{
  "router_score": "sigmoid",
  "rope_theta": 500000.0,
  "decay_fraction": 1.0,
  "doc_mask": true
}
Below are experts of layer 9 (counted from 0) of a mixture-of-experts language model. Rows are named router (the router's row for the expert), down (a neuron's output weights, with its number) and show model dimensions 384-511. Each number is 128 + 24 x the weight over its row's rms, rounded and kept within 0 to 255.
After each expert's rows: "raises" lists some tokens whose logits its average output raises strongly, later layers aside. This comes from a sample of Wikipedia text that the model never trained on.

# expert 20
router [135 141 108 162 119  65 187 166  77 124 104 130 148 149 144 139 120 147 144 143 132 129 170  68 135  83 128 111 124  94 133 129 170 151 115 137 123 164 120 172 136 100 130 150 118 147 195  99 151 136 147 130 111 124 128 149 145 132 145 154 128 117 138 184 134  92 106 157 104 117 109  94 143 130  86 126 113 134 172 130 161 138 173 165 101 126 107 102 182 136  80 136 107 124 119 118 142 155 140 111 115 131 139 122  97 105 105 106 119 121 115 132 100 132 110 146 144 127 159 152 119 143 125 133 162 123 147  80]
down0 [164 128 144  87 108 156 138 108  98  90  99 153 154 130 146  93 134 127 129 105 119 151 167 134  94 134 131 107 152 149 135 157 102 108 146 134 135 177 132 163  99 106 124 141  97 143 124  99 136 141 123  84 196 141 127 110 125 165 145 118 168 155 120 144 150 145 137 123  97 138 117 163 124 171 101 145 125 128 143 129 119 145 117 118 108 107 166 113 133 121 129  87 157 146  86 116 141  91 145 119 135 118 170 138 135 137 137 144  84 134 138 104 148 139 157 107 116 136 109 127 148 105 115 116 153 138 149 192]
down1 [124 130 122 155 122 172 180 156 113 147 128 126 107 123 142 134  95 106 160 135 117 153 167 140  87 136 110 158 170 134 169 104 117 119 144 119 105 151  99 121  83 148 119 138 129 125 138 130 135 108 142 125  97 127 121 186 117 176 122  95 116 136 126 129 159 151 115 111  78 111 112  82 178  88 118 138 135 118  92 123  94 110 148 137 147 136 142 111 104 116 115 147 114 107  72 126 176 152 106 151 144 139  96 134 140 140 114  99 107 143 156 123 153 115  89 180 154 110 135 128 133 156 154 130 155 118 143 106]
raises: "in ", "to ", "by ", "at ", "and ", "for "

# expert 15
router [ 70  92 135 156 162 122 167 121  91 143 144 116 176 165 109  83  93 122 122  93 115 114 140 122 133 109 137 138 144 144 163 145 118 136 137  85 103 168 126 126 149 137 109 153 161 150 144 115  96  95  96 100 110 100 107 108 175  86 107 137 155 147 108 180 151 118  95 108 109 182 148 114  94 120 115 110 172 125  83 105 137 123 132 190 140 149 125 133 160 179  95 141 100 121 159 158  98 161 153  87 141  93 138 154 157 102 158 157 162 150 129 155 174 157 109 164 108 122 119 120  98 108 145 154 143 108 115 112]
down0 [117 103 141 120 145  95 157  76 130 128 137 144  91 126 165 154 125 108 141 146 128 125 141  94 108 147 142 123 145 132 107 159 125 150 117 122 119 130 137 148 141 140  93 145 122 192 127 122 174 190  66 139 148 123 127 217 110  98 147 140 136 127 117 116 156 117 146 122  63 139 122 123 133 133 148 136 113 112 136 138 135 135 135 170  87 167 107 120 125 100  81 182 153 152 148  94 180 132 139  96 107 163 106 107 111 124 145 145 136 109 134 143 144 120 138 174 141 145 105 160 137 110 152 109  95 104 122 144]
down1 [109 170 148 120  95 135 139 127  74 137 142 143 123 106 109 130 154 107 131  96 129 144 131 138 147 132 126 118 104 138 151 118 148 127 128 132  99 112 131 129 131 126 117 107 172 117 129 113 133 141 119 131 148 144 121 101 133 161 138 169 140 188  91 168 135  89 137 146 143 105 119  97  85 105 133 162  95 133 130 120  89 109 103 156 110 158 144 155 132 157 137  83 157  56  97 129 135 144 110 133 172 103 126 137  77 121 100 110 126 113 133 117 120 150 163  73 137 108 158 144 162 111  93 135 114 144 131 126]
raises: "===", "(", "=="

# expert 37
router [ 82 136 102 104 131  94 114 160  82 126 124 126 133 143 113 138 115 133  65 128  89 120 117 148 112 141 128 137  69 146  96  81 136 124 159 105 123 116 140 137 156 123 109  92 126 173 123 107  97 118 100 104 147 108 110 133 126 114 128  93 110  89  82 162 124 140 171 101 146 157 147 127  85 117  94 121 164 132  81 210 163 109 100 170 141 143 152 140 187 129 132 121 127 128 133 126 127 136 148 134 145 113 142 117  98 121 150 149 137 112 144 144 141 162 129 153  89 139 165 113 161 148 124 115 120 121 130  86]
down0 [178 128 172 122 136  99 137 124 138  62 147 155 156 159  96 141 103 135 147 115 107 129 123 119 116 133 135 126 110 111 127 142 184  92 119  92 138 156 138 113 162 142 129 141 156 137 115 117 104 102  98 105 123 132 170 136 125 113 111 148 125 166 146 139 144 137 113 118 146 128  70  98 103 114  97 126 126 146 155 150 139  82 129 144 126 164 120 139 144 119 186 105 135 121 116 126  65 117 142  98 179 138  76 122 130 133 102 150 141 111 121 136 115 120 176 177 121 130 107 174 173 103 104 137  90 155 104 118]
down1 [145  94 164 164 128  70 110 170  98 177 118 125 131 150 138 181 137 106 171 121 123 162 135 112 111 127  86 157 140 109 146 135 176 152 122 137 128 116 130 101 142 150 142 174 140 176  90 119 127 141 111 190 103 125 112 168 179 128 156  91  85 137 127 132  93 132 175 193  96 117 125 134 113 159 175 125  75 130 141 129 157 112 141 110  93 141 105 186 147 136 143 121 112 133 110 126 127 136  82 184 136 123  95  77 130 119 110 169 120 156 113 142 154 105 118 106 141 137 124 159 123 115  85  81 138 135  89 122]
raises: "made ", "considered ", "a ", "held "

# expert 42
router [115  96 124 138 155 106 181 133  76 173 121 126 157 130  98 101 125 135  80  86 113 100 122 147 152 134 127  97 117 122  99 107 127 157 137 114 149 128 148 147 116 136 130 110 129 131 171 147 149  78 103 163 148 118  91 121 163  85 137 121 155 147 121 151 151 132 125 111  92 152 115 141 154 150 152 121 117 165  93  92 173 157 118 142 117 156 122 176 123 131 100 131 136  85 112 137 113 103 119 137 126  84 123 124 107 156 158 118 164 161 111 151 138 135 123 106 127 170 119 117 138  97 108 130 151 123 161 114]
down0 [128 150  92 116 148 129  91 116 140 100  90  73 146 150 110 115 152 155  78 109 138 130 110  85 144 162  96 144 153 149 133 152 162 146 170 130 145  81  78 104 176 159 117  90 120 130 160 121 123 134 126 185 133 139 137  74 125 158 165 138 117 114 143 119 117 141  92 127 135 138 114 113 154  91 130 118 126 142 135  74 141 148 122 152 157 129 129  96  84 170 142 119 151 138  88 119 113 149 137 112 132 143 168 138 118 127  89 103 189 165  95 112 150 104 135 125  93  93 106 148 131 143 127 107 164 166 106 139]
down1 [ 98 124 134 125 145 148 143 127 106 110 145 137 160 111 122 158 162  94 133 140 118 144 149 125 125 145 136 141 134 107 120 120 175 128  89 152 132 121 161 136 140 124 101  88 106 111 148 141 130 137 100 115 100 125  91 169 137 123 131 140 153 165  99 141  65 124 112 106 105 131 147 110 120 168 106 123  81 103 126 124 141 103 117  71 115 101 147  92 122  69 141 198 128 132  95  89 144 173 133 127  89  97 147 173 149  81 107 156 121 127 203 106  84  88 165 155 120 147 130 105 143 123 158 118 105 136 148 118]
raises: "(", "and ", "in ", "on ", "at ", "with "

# expert 28
router [106 141 120 136 133 132 129 161  85 163 114 126 136 146 103 126 148 140  86 144 124 131 135 118 134  84 108 134 139  89 146 137 116 171 100 100 115 172 127 121 146  95 100 118 142 189 138 102 148  88 113 149  89 140 110 115 141 142 130 173 107 129 130 146 153 115 145 147  98 131 112 177 164 102 118 125 112 183  87 166 139 151 147 128  98 176 179 102 148 177 145 148 136 110 133 139 136 153 130 124 137 136 118 156 170 123 113 171 103 175 162 124 141 120 171 124  90 188 114 136 153 140 111 167 169 108 164  94]
down0 [125  87 145 166 148  88 161 105 111  94 160 121 124 112 112 128 118 110 113 126 109 157 138 105 175 153 179  73  98 106 106 108 129 157 116 160 117 124 100 129  86 153 164 107  83 115  84 114 111  63 143 104 115 155  95 166 153 108 167 111 169 133 134 128 149 127 126 105 160 181  97  82 118 143 159 110  99 147 129 153 120 116  98 131 127 115 130 117 144 136 128  89 148 163 157 120 140  84  85 128 158 110 126 147 114 129 131 126 137  69 114 166 121 122  97  74 116  80 115 140 126  91 121 119 151 153  78  83]
down1 [138 148 119  99 104 127 148 109 133 144 125 149 116 123 111 128 170 141 130 107 132 154 166  96  93 136 133 139 114  95 126 137 102 123 107  96 158 126 138 128 128 129 157 116 119 103 152 130 170 152 134 118  85 135 123 163  89 143 117  96 115 160 114 117 129 136 148 139 134 120 109 145 162 138 115 143 139 120 151 164 157 139 128  81 127 132 126 151  88 143 145 109 102 129 135 135 150 138 163 135 139  89 138 165  88 147 174 144 123 115 148  76 119 117 139 150  88 116 105 163 164 106 115 142 100 142 131 201]
raises: ".", ", ", "'", "b", "' ", "-"

# expert 22
router [151 114 109 112 123  70 129 125  96 127 112 139 142 128 135 179 127 107  86 130 131 109 164  78 108 148 146 126 132 112 144 127 158 180 137 146 162 130 115 121 123 109 112 129 101 155 158  79 150 128 126 134  82 100 132 157 144 126 139 109 140 161 120 167 130  77 116 125 114 121  93 111 142 125 121 108 149 174 120 176 138 114 169 178  85 112 158 128 160 142  79 121 168  98 154 139 134 117 100 170 129 113 136 139 127 129 125 124 132 133 109 109 157 147  98 157  84 129 161 114 123 132 136 106 151 113 124 120]
down0 [158 102 101 149 122 142 105 133 114  90 170 154 184 127 182 111 137 115  91 149 117 151 116 156 120 128 141 161 153 119 138 139 114 138 116 130 153 151 134 132  94 100 136 119  93 122 127 138 123 134 132 107 153 149 109 124 124 123 126 152 157 101 130  96 138 156 105 100 120 116 154 138 101 127 151  71 138 152 117 131 108 150 159 156 160 105 121 146 135 126  80 136 130 141 130  87 167 109 130 139 171 121 149 126 119 125 145 141 107 147 112 137 128 107 162 114 155 126 134 140  68 118  94 165 120 156 157 171]
down1 [ 84 109 147 133 144 157 172  84 138 141 123 167 155  94 133 148 101 128 202 143 140 145 126 143 103 144  82 113 162 138 108 122 112 106  98 166 114 125 136 156 134 162 142 159 144 130 108 166 139 158 141 141 134 155 118 109 149 153 139 125 168  89 125 123 103 167 140 144 117 152 161 140 133 144 143 154 120 118 136 131 117 123 136 105 122 131 102 122 162 105 101 138 141  78 157 151 135  97 164 133 138 120 147 127 132 119 123 152 126 149 129 134 100  86 113 104  99 131 115 145 149 117 139 128 138 143 156 154]
raises: "in ", "by ", "on ", "as ", "a ", "at "

# expert 26
router [118 158  69 161 126  68 141 153  72 175 118  83 114 122 139  92 134 111  68 116 110 128 121 146  87 162 113 136 155 141 145 120 143 164 145 113  94 121 107 150 127  95 125 119 151 142 145 148 149  97 120 162 161 164 129 122 117  94 132 118 137 131 122 104 155 100 107 141 119 136 184 128 128 109 151 100 155 129  93 132 168 150 128 120 131 107 107 169 182 131  95 147 121 126 148 120  98 111 167 169 161 125 133 136 113 168 124 111 123 142 144 129 165 136 119 125  89 104 176 112 140 112 132  98 104 143 122  84]
down0 [106 153 133  77 167 125 137 105 150  83 135 100 148 103 134 144 119 127 154 110 182 144 119 141 113 126  98 133 144 151 128 115 148 138 113 118 160 116 121 115 106 130 125 127 115 136 102 135 130 156 123 119 143 116  95 123 164 140 127  98 147  95 175 116 148 135 107  91 125 143  95 154 155 127 140 153 151 128 151  95 119 131 187 157 148 184 133  86 104 189 190 110 121 154 127  94 130 131 104  68  91 146 120 176 168 127 127 137 135 117 108 121 127 146 141 114 124 148 108 128 110 125 121 126 151  86 134 124]
down1 [118 145 118 140 160 175  77 147 113 145 138 135 102 140 145 124 121 133 132 123 135 104  88 110 125 132 183 144 115 149 129  87 133 138 122 115 149 158 178 100 132 179 105  57 159  63  90 102 139 123 164 157 146 184 129  96 113 113 137 170 118  94  95 142 167 120 130 121 112  91 130 104 117 135 138 132 106 119 115 149 136 111 142 101 102 106 130 120 138 120  90 136 112 103 171 139  79 133 147 161 148 111  92 115 130 155 118 121 143 158 121 126 155 144 165 135 139 103  52 137 100 117 116 135 123 106 140 118]
raises: "\"", "L", "P", "D", "(", "and "

# expert 29
router [106  98 124 139 140  94 125 118 126 138 148 123 154 146 123 114 136 125  98 136 118 148 125 110 150 103 131 133 125 134 153 104 151 232 129  94 154 161 152 115  98 139 102 143 131 198 157 113 131 107 167  90 119 138 107 133 145 128 167 130 141 117  98 188  96 122  91 102  85 148 159 146  79 105 130 158  96 173 146 169 149 141 132 145 127 128 157 139 123 145 109 154 140 121 160 130 130 114 105 121 123  96 125 153 160 114 112 140 150 132 130 169 136 139 138 155  88 162 139 156  81 122 110 151 143 122 102  97]
down0 [124 125 132 105 133 162  87 108 110 170 161 128  97 106 133  78 129 133 134 171 147 130 157 180 138  92  96 158 139 155 106 128 128 164 184  77 134 125 157 124 131 104 147 127 121  97 119 117 158 116  99  83 108 156 123 137 161 165 155 155 149 128 139 130 148  79 175 132 144  98  85 123 111 149 106 154  94 125  96 127 148 156 153 120  97 112 143 154 101 108 150  99  99 136  74 114 154 115  98 155 162 107 147 159 135 128 108 160 137 137 127  93 143 122 119  98 142 130 138 130 141 137 135  77 133 116 108  53]
down1 [108 127 122  88 137 132 125 134 115 111 150 120 137 107 157 132 164  99  89 148 163 102 122 101 118 126 202 124  93 177 132 141 110 160 178  88  82 147 102 161 129 139 122 158 146 101 137  94 144 119 162 163 106 181 113 138  99 107 121 163 120 139 129 137 121 140 143 130 126 123 124 119 117 118 133 135 117 168 151 100 148 151 126 121 131 102 156 127 121  68 144 151  87 170 146 121 119 127 106 126 108 141 107 125 189 122 126 121 114 122 143 110 110 126  79 115 165  97 105 128  65 120 111 154 130 109 110 119]
raises: ", ", "-", ". ", "\n", ".", "; "

# expert 46
router [143 109 110 134 169 139 104 118  98 130 125 121 132 148 116 119 170  80 111 102 120  83 121 130 128 143 110 158 126 123 143 116 113 152  90  96 114 149 133  98 123 123  99 109 155 136 140 144 139  89 120 176 124 151 117 100 144 104 150 149 155  95  92 186 144  99 137 106 106 181 154 136 115 122 119 145 148 146 131 131 154 144  84 129 104 152 160 104 147  87 122 143 145 137 144 162 162 100 126 166 127  78 135 147 169 121  88 153 130 120 121 131 121 112 117 143 125 174 154 121 110 118 116 132 155 128 183 130]
down0 [156 100 164 117 175 149  99 147 110 148 129 135 127 107 116 144 111 163 143 135 124 131 121 102 159 179 119 163 130 105 103 129 131 149 172 131 122 147 108 158 106 169 125 158 142 161 103 118  99 141 141 144 129 126  76 127 140  58 127 166 130 126 116 143  77 167 106 164 120 113 121 144 105 145 125 135 152 149 143 162 130 114 131 131 134 135 135 117  88 138 124 127 129 133 131  80 109 131 130  98 123 110  96 117 136 132 145 106 135 112 163 141 183  95  94 123 164 121 149 107 161 112 115 127 114 167 163 112]
down1 [ 99 125 133 164 115 122  84  83 136 140 104  95 119 162 130  98 198 101 156 160 112 118 117 107 117 114 109 103 159 129 103 121 141 105 162 119 130 145  89 108 120  99 112 112 159 145 109 101 126 156 148 121 155 160 113 126 126  92 114 102 167 129 126  88 152 116 167  83 127 144 136  86 104  97  87  99  93 189 120 157 127 137 172 127 116 127 109 130 134 123  78 113  93 136 139 119 152 123 122 144 138  98 144 111 154  83 163 110 126 131 118 165 130 165 127 157 107 103 117  84 140 131 127 172 157 140 113  55]
raises: "- ", "s ", "= ", "6 "

# expert 2
router [114 143  78 107 103 148 120 175  92 127 102 156 118 114 142 146  92 136 137 106 123 151 121 103 104 147 121 125 165 130 102 131 166 134 154  88 158 158 176 163 114 100 102 141  97 144 147  90 143  93 117 131 130 159 142 136 150 133 130 163 123 110 131 129 117  86 147 156 109 169 114 142 100 168 111 135 173 128 150 171 174 110 109 148  93 110 159 103 136 123 109 113 166  97 173 122 157 117 166 155 152 120  91  96 135  95 100 149 149 132 133  93 176 142 147 140 117 138 131 164 142 103 150 115 108 122 153  72]
down0 [131 142  91 115 126 166 120 128  92 118 116  86 104  94 157 150  92 121 108 119 121  81 180 148 113 140 149 141 146  76 150 110 155 111 113 116 111 157 121 104 132 167 151 120  72 107  98  98 148 137 118 127 133 125 127 115 106 100  91 139 136  91 136 101 116 100 110 111 159 128  87  91 133 129 107 137 121  99 140 123 153 120 158 137 127 110  72 153 154 165 176 170 134 128 103  95 103 125 145 129 147 123 136 141 127 139 135 152  93 122  94 151 101 139 166 109 145  96 118 118 111 130 158 118 103 107 141  69]
down1 [113 150 136 149 129 155 107 118 147 153  85 112  86  99 143 135  98 134 148 151 135 154 132 127 130 133 171 116 106 144 128  95  98 130 184 173 149 112 113  94 122 149 153  83 141 129 115  96 132 165 126 127 117 143 128 115 106 144 132 119 152 103 133 147 128 103 124 106  79 140 123 106 152 148 159 129 139 119 130 121 121 139 134 154 183 115 122 147 140 110 106 153 127 111 125 141 122  99 115 128 106  90  83 140  98 146 114 141 142  92 149 111 145 123 182  89 159 126 106 153 140 120 133 158 111 102 108 140]
raises: "a ", "well ", "\"", "set "

# expert 0
router [115 135  89 133 162  96 148 111 141 108 140 147 165 147 126  91 127 103 107 114 121 129 162 140 133  92 118 109 154  89 141 131 140 141 143 128 161 119 162 147 142  88 100 120 170 105 147 139 172  95 108 106 144  95 126 178 173  95 147 105 134 109 106 174 161 121 123 116 113 124 114 108  83 121 149 150 100 153 113 136 146 110 102 152 120 115 101 128 171 116  90 158 163 110 125 112 138  95 136 142 131 125 120 114 158 172 124 153  95 170 124 147 161 129  91 146  89 144 141 112 102 123 112 142 129  90 164  74]
down0 [149 126 133 157  65 109 137 131 128 147 171 130 132 120 125 129 142 109 176 129 115 167 201 145 109  86  96 117 133 126 120  82 138 123  98 107 119 142 156 126  78 170 126  82  63  98 135 145 122 130 152 113 121 139 104 116 171 124 157 111 154 107 141 140 124 112 151 121 131 127  89 157 110 130 139 135 182 131 104 121 133 120 136  98 157 128 118 144 146 113 132 133 118 126 117 154 161 131 163 153 115 144 107 153 146 134 106 125 147 157 112 120 152 164 151 126 130 124 145 116 107 130 138 114 128 137 113 144]
down1 [115  80 104 127 156 137 155 127 114 146  98 142 118 107 111 152  98 168 148  92 123 103 153 132 141 104 133  92 146 102 151 140 153 145 102  94 115 108 152 133 112 101 132 171 166 170 147 114 171 118 144 138 171 117 145 152 103  87 113 128 143 136 110 155 132  98 101 135 186 118 145 148 155 113 123 114 148 123 154 176 121  59  85 155 168 128 109 182 140 132  93 138 129 109 115 115 118 123 105 130 131 156 158 108  90  80 106 110 108 144 109 153  94 116 152 117 144 130  91 135 150 190 127 109 132 104  89 126]
raises: "his ", "the ", "a "

# expert 1
router [132  88 124 133 119  73 151 132  92 135 107 139 130 157 152 134 137 135  79 104  97 135 131  83 134 124 102 144 115 143 113  89 144 131 141 100 149 114 147 154 166  79  95 169 124 145 147 107 142 141 110 118 133 133  97 152 180 112 161 161 148 111 114 116 134 142 138 140 125 189 148 162  93 124 132 109 156  93  93 114 129  92 105 158 115 161 117 156 164 120  63 100 148 156 131  95  95 116 149  97 100 114 137 135 114 122 109 131 123 150 136 127 121 148 151 119 146 166 143 152 112 132 121 163 117 116 121  56]
down0 [106 101 110 200 103 102 143 128 121  96 124 169 148  90 104 134 123 127 159 125 120 177 134  79 129 137 164 131 124 119 167 127 121 116 143 119 151 112 186 165 120 178 160 137 104 122 156 152 181  97  85 116 142 161 135 135 168  82 160 168 158 133 110 102 139  94 139 149 147 141  98 111 161 160 135 164 143 102 119 137 114 124 116 134 124 161 101 102 104 159 112 111 153 129 138 142 126 170  83 122  85  96 131 108 123 106 135 139 143 137 141 119 151 110 133  97  87 117 140 149 158 108 174 111 121 144 131  91]
down1 [139  95 108  92 109 102 136 119 127 111 154 141 151 122 123  98 113 143 151 131 122 113 150 151 130 120 116 101 132 137 144 101  62  84 103 164 151 132 126 138 147 150 119 133 108 117 133 145 149  66 131  84 100 110 150 132 140 124 121 105 160 146  88 116 155 189  96 130 126 126 137 158  84 101 101 113 159 160 124 114 119 153  97 146 161 146 152 142 122 126 137 175 126 132 105 159  85 116 147 122 110 123 125 118 144 111 147 131 128 145  98 121 121 151 138 131 143 141 125 153 160  85 193 175 160 140 147  98]
raises: "and ", "in ", "to ", "for ", "at ", "on "

# expert 35
router [119 108 147 153 177 109 119 115  89 134 165  87 111 111  95 162 133 107 140 103 116 143  93 129  92 105 138 126 164  63 132  95 129 188 129  92 108 148 146 146 128  95 104 143 171 143 157 102 119  84 146 138 136 116 104 176 124 125 120 101 144 122 121 168 121 107 125 126  88 114 157 139 149 149 122 119 130 132 101 131 131  85  97 147 140  94 172 139 113  85 128 121 127 155 110 154 153 119 141  89  95 127  91  90 127 127 118 116 117 103 114 138 105 119 156 182 148 119 152 131 115  88 103 127 165 122 125  72]
down0 [113 153 103 125 126 101  90 151 134 128 149  94 117 137 119 120 127 107 146 106 113 122 130 131 145 117 136 142 117  75 131 142  84 122 166 122 134 133 209 123 132 106 117 121 172 128  85 100 128 154 132 134 159 170 166 136 131 107 161  99  89 153 138 136 113 192  75  95 120 108 158 152 119 124 119 106 130 176 118 143 111 127 111 138  63 186 111 139 114 121 134  93 165 134 132 113 119 113 101 118 125 152 111  90 112 142 154 129 182 137 133 132 150  95 151 162 120 114 136 103 141 136 118 123 161 102 158 129]
down1 [126 152 153 130 177 114 123 142 128 108  92 125 173 121 104 131  96 124 108 117  79 122 110  91 164 123 171 133  85 128 132 104 116  91 126 145 162 104 168 135 133 100 120 115 148 156 111 106 145 112 131 165 159 115  98 136 123 109 111 116 126  83 130 181 119 125 151 169 106 135 143  90 117 146 125  90 128 100 145 119 185 122 166 111 120 116 121 129  80 130 158 108 118 129 104  92 133 117 114  96 123 149 135 119 128 132 121 111 122 106 105 119 140 162 128  90 171 122 107 156  84  93  89 178 125 151 175 150]
raises: "h", "d", "("

# expert 32
router [ 89 174 149 144 124 108 148 110 118 128 138 158 162  91  84 166 138 114  98  90 109 113 110 146  86 135 134 149  91  90 121 115 110 171 147 114 153 170 115 144 103 107 129 168 124 120 163 121 121 134 101 114 117 107 144 133 143 104 164 156 141 156 125 181 145  91 127 150 142 120 117 100 139 112 112 102 123 117 103 128 145 148 112 131 104 120 165 116 125 138 118 111 166 152 121 157  87 154 173  91 136 131 132 139 160 130 121 153 102 132 109 179 164 140 141 157 114 118 128 135 158 128 136 107 127 136 178  79]
down0 [102 108 110 121 142  88 144 195 133  93 134 146 149 125 143 143 105  81 112 104 152 129  99 111 126 154 130 120 122 129 128 161 142 115 152 107 107 119 109 113 119 150 110 120 138 110 121 156 128 196 121 118 170 104 113  90 102  99 111 111 122 124 120 129 126 143 115  95 101 106 143 124 116 140  99 139 151 151 141 139 155 138 144 154 132 142 138 128 122 114 114 209 141 151 146 115 129  92 122 121 116 130 149 133  89 113 159  91 177 131 157 118 149 106 141 116 136 131  97 140 137 109  90 145 157 132 127  69]
down1 [ 86  98 119 162 132 174  87 120 120  67 138 142 132 110 146 116 111 109 141 117 129 106 121 116 139 100 113  99  93 150 167 133 115 126 141 108 152  75 149 131 124 148 142 107 133 107 125 176 107 135 136 166  89 137 166 128 127 137 152 116 111  95 127 129 112 133 143 134 114 138 102 134 131 159 128  97  98 108 109  86 111 146 144 108 147 155 127 122 118 165 112 142 134 143 136 142 121  88  94 130 126 164  86 137 168 121 132 112 121 156 109 138 145 128 132 107 126 121  92  90 112 129 126  82 133  65  98 172]
raises: "that ", "in ", "at ", "of "

# expert 16
router [ 97 103 143 143 150 157 138 127  83 147 139 123 117 110 106  93 153  95  83  92  98 105 112 119 118 136 153 155 163 115 103 108 132 176 172 100 106 110 136 148 107 114 130 123 105 160 180 148 154  94 114 126 153 133 136 128 181 125  84 120 142 125 140 165 154  97 139 160 144 146 130 114  98 109 122 103 112 152 148 141 139 114 128 143 132 168 113  91 149 127 131 107 140 129  95 126 100  91 101 152 128 132 116 114 138 126 139 154 111 141 146 139 174 112 150 116 144 120 147 141 169 107 133  90 106  82 164  78]
down0 [149  93 144 118 113 117 121 118 178 149 149 127 152 166 120 131 137 165 122 108 115 137 145 129  99 139 115 121 158 146 122 123 125 100 161 139 134 126 114 119 130 126 117  93 140 128 166 138  94 116  99 150 134 124 144 151 144 125 165  90 141 101 124 129 106 153 134 141 124 138 176  94 119 149 141 126 123  91 111 154 110 130  85 127 128 107 112  77 115 140 146 133 100 124 140 131 154 104 127 137 123 119 168 135 124 118 112 129 112 155 148  79 168 161 111 151 103 100 161 131 145 111 139 102 133 173 131  89]
down1 [128 158 140 115 118  89 126 132  76 132 132 116 102 134 120 122 168 145 117 125 134 164 111 130 152 144 154  96 178 151 139 125 106 122  94 116 118 103 163 157 131  96 123 146 115 112 117 109 132 140  88 112 102 123 120 106 108 127 145 151 104 162  73  92 118 127 131 130 112 145 152  96 106 107 156 140 142 125  91 121 140 126 104  90 175 170 131 122 140 123 111 105  70 101 160 113 134 144 152  93 114 101 156 115 121 142 136  77 130 142 146 130 148 108 126 145 134 128 165  96 116 154 154 159 129 161 122 144]
raises: "(", "\"", "- "

# expert 21
router [ 77  86 129 174 126  98 161 140 134 134  85 117 110 131  89 158 130 141 103 134 111 145 169  92  89 123 165 126 114 156 164  74 144 167 106 126 161 151 137  97 119  92 107 132 145 173 103  83 129  92  91 153 127 112 120 110 168 133 112 127 102 159 138 139 131 109  89 113 161 140 128 104  91 149 165 110 165 113 144 133 166 111 143 121 150  96 129 105 155 138 112 137 127 109 108 150 133 118 169 163 159  96 109 102 140  99 111 159 135 164 104 149 134 112 146 176 111  93 127 144 115 118  92 109 180 108 136 124]
down0 [121  69 140 124 140 164 103 137 157 147  89 109 123 132 130  98 132 117 154 146 132 181 132 134 174  91 124 125 149 147 151 138 125 138 126 118 155  98 122 126 142 122 137 115 104 101 130 139 137  85 120 147  93 111  92 137 160 139 121  98 142  95 131 142  98 131 152 130 118 112  87  84 123 146 148 100 110 151 126 106 117 144 138 147 117 178 150 107 163  77 144 122 119 120  84 157 119 105 133 183 156 107 160 128 135  95 131 129 136 143 140 147 139 121 132 136 157 132 144 145 138 140 154 130 136 131 141 206]
down1 [169 154 143 162 131 136 154 161 120 143 155  84 138 148  84 145 102 109 184 171 120 128 170 130 142 151 127 121 150 107 121 115 106  94 190 151 121 113 103 101 150 124 131  94 121 131 105 128 109 104 135 104 154 126 120 120 206 134 116  91 131 123  89 131 106 133 152 145 130 143 151 119 137 147 172 120 120 167 166 138 135 151 149 122 145 176 111 167  98  85 146 126 139 151 136 116 147 106 147 128 106 167  99 136 142 137 124 116 106 175 138 148 138 106 108 101 133  80 133 128 141  74 115 123 150 101 138 124]
raises: "- ", "| ", "1"

# expert 6
router [ 91 159  99 134 173 105 159 124 118 156 160 125 171 137  72 138 116  77  55  96 156 117  97 111  94 153 106 141 107 120 116 130 170 178 127 105 127 169 176 122  99 149 141 123  95 182 133 119 116 125 125  97 113 109 109 155 181 105 122 148 124 101 108 113 132 105  80 139 119 161 148 105  96 170 115  96 148 147 156  83 169 127 147 148 103 141 118  97 133 164 152 111 130 148 161 125 145 115 172 158 138 130 134 146 129 106 126 129 119 145 154 142 165 131 155 147 101 142 147 120 162 158 113 130 135 118 110  91]
down0 [ 96 141 154 116 125 142 118 185 110 117 126 133 126 116 144 131 153 138 132 147 128 107 168 134 126 132 108 146 115 149 126 122 164 167 129 119 141 116  89 151 122 101 158 121  75 130 169 128 132 174  95 124  82 137 137 123 132 120 172 120 139 113 149  98 139 131 129 106 124 165 112 110 128 128 124  79 151 180  87 147 135 162 112 123 156 139 148 109 111 140 186 132 130 123 103 110  93 122 156 146  82 168 135 158 106 125 128 179 138 108 138 133 103 153 116 173 132 173 156 150  94 115 134 135 149 104 139 157]
down1 [112  94  83 107  85 159 123 131 128 115  93 139 128 139 125  98 152 109 131  97 135 155  95 145  83 105 165 133 140 136 127 136 118 121 152 122 167 138  98 136 120 138 129 109 120 129 142 144 123  80 122 152 180 113  81 132 114  91 151 138  88  86  69 111  88 118 107 134 126 123 144 134  82 144 151 110 118 137  97 130 147 133  88 154 140 136 121 158 139 156 162 133  96 126 154 131 123 131 182 102 119 141 149 120 111 138 127 175 138 126 121 108 172 134 161 152 152 167 119  83 163 149 157 173 172 110 136 134]
raises: "\"", "al", "L"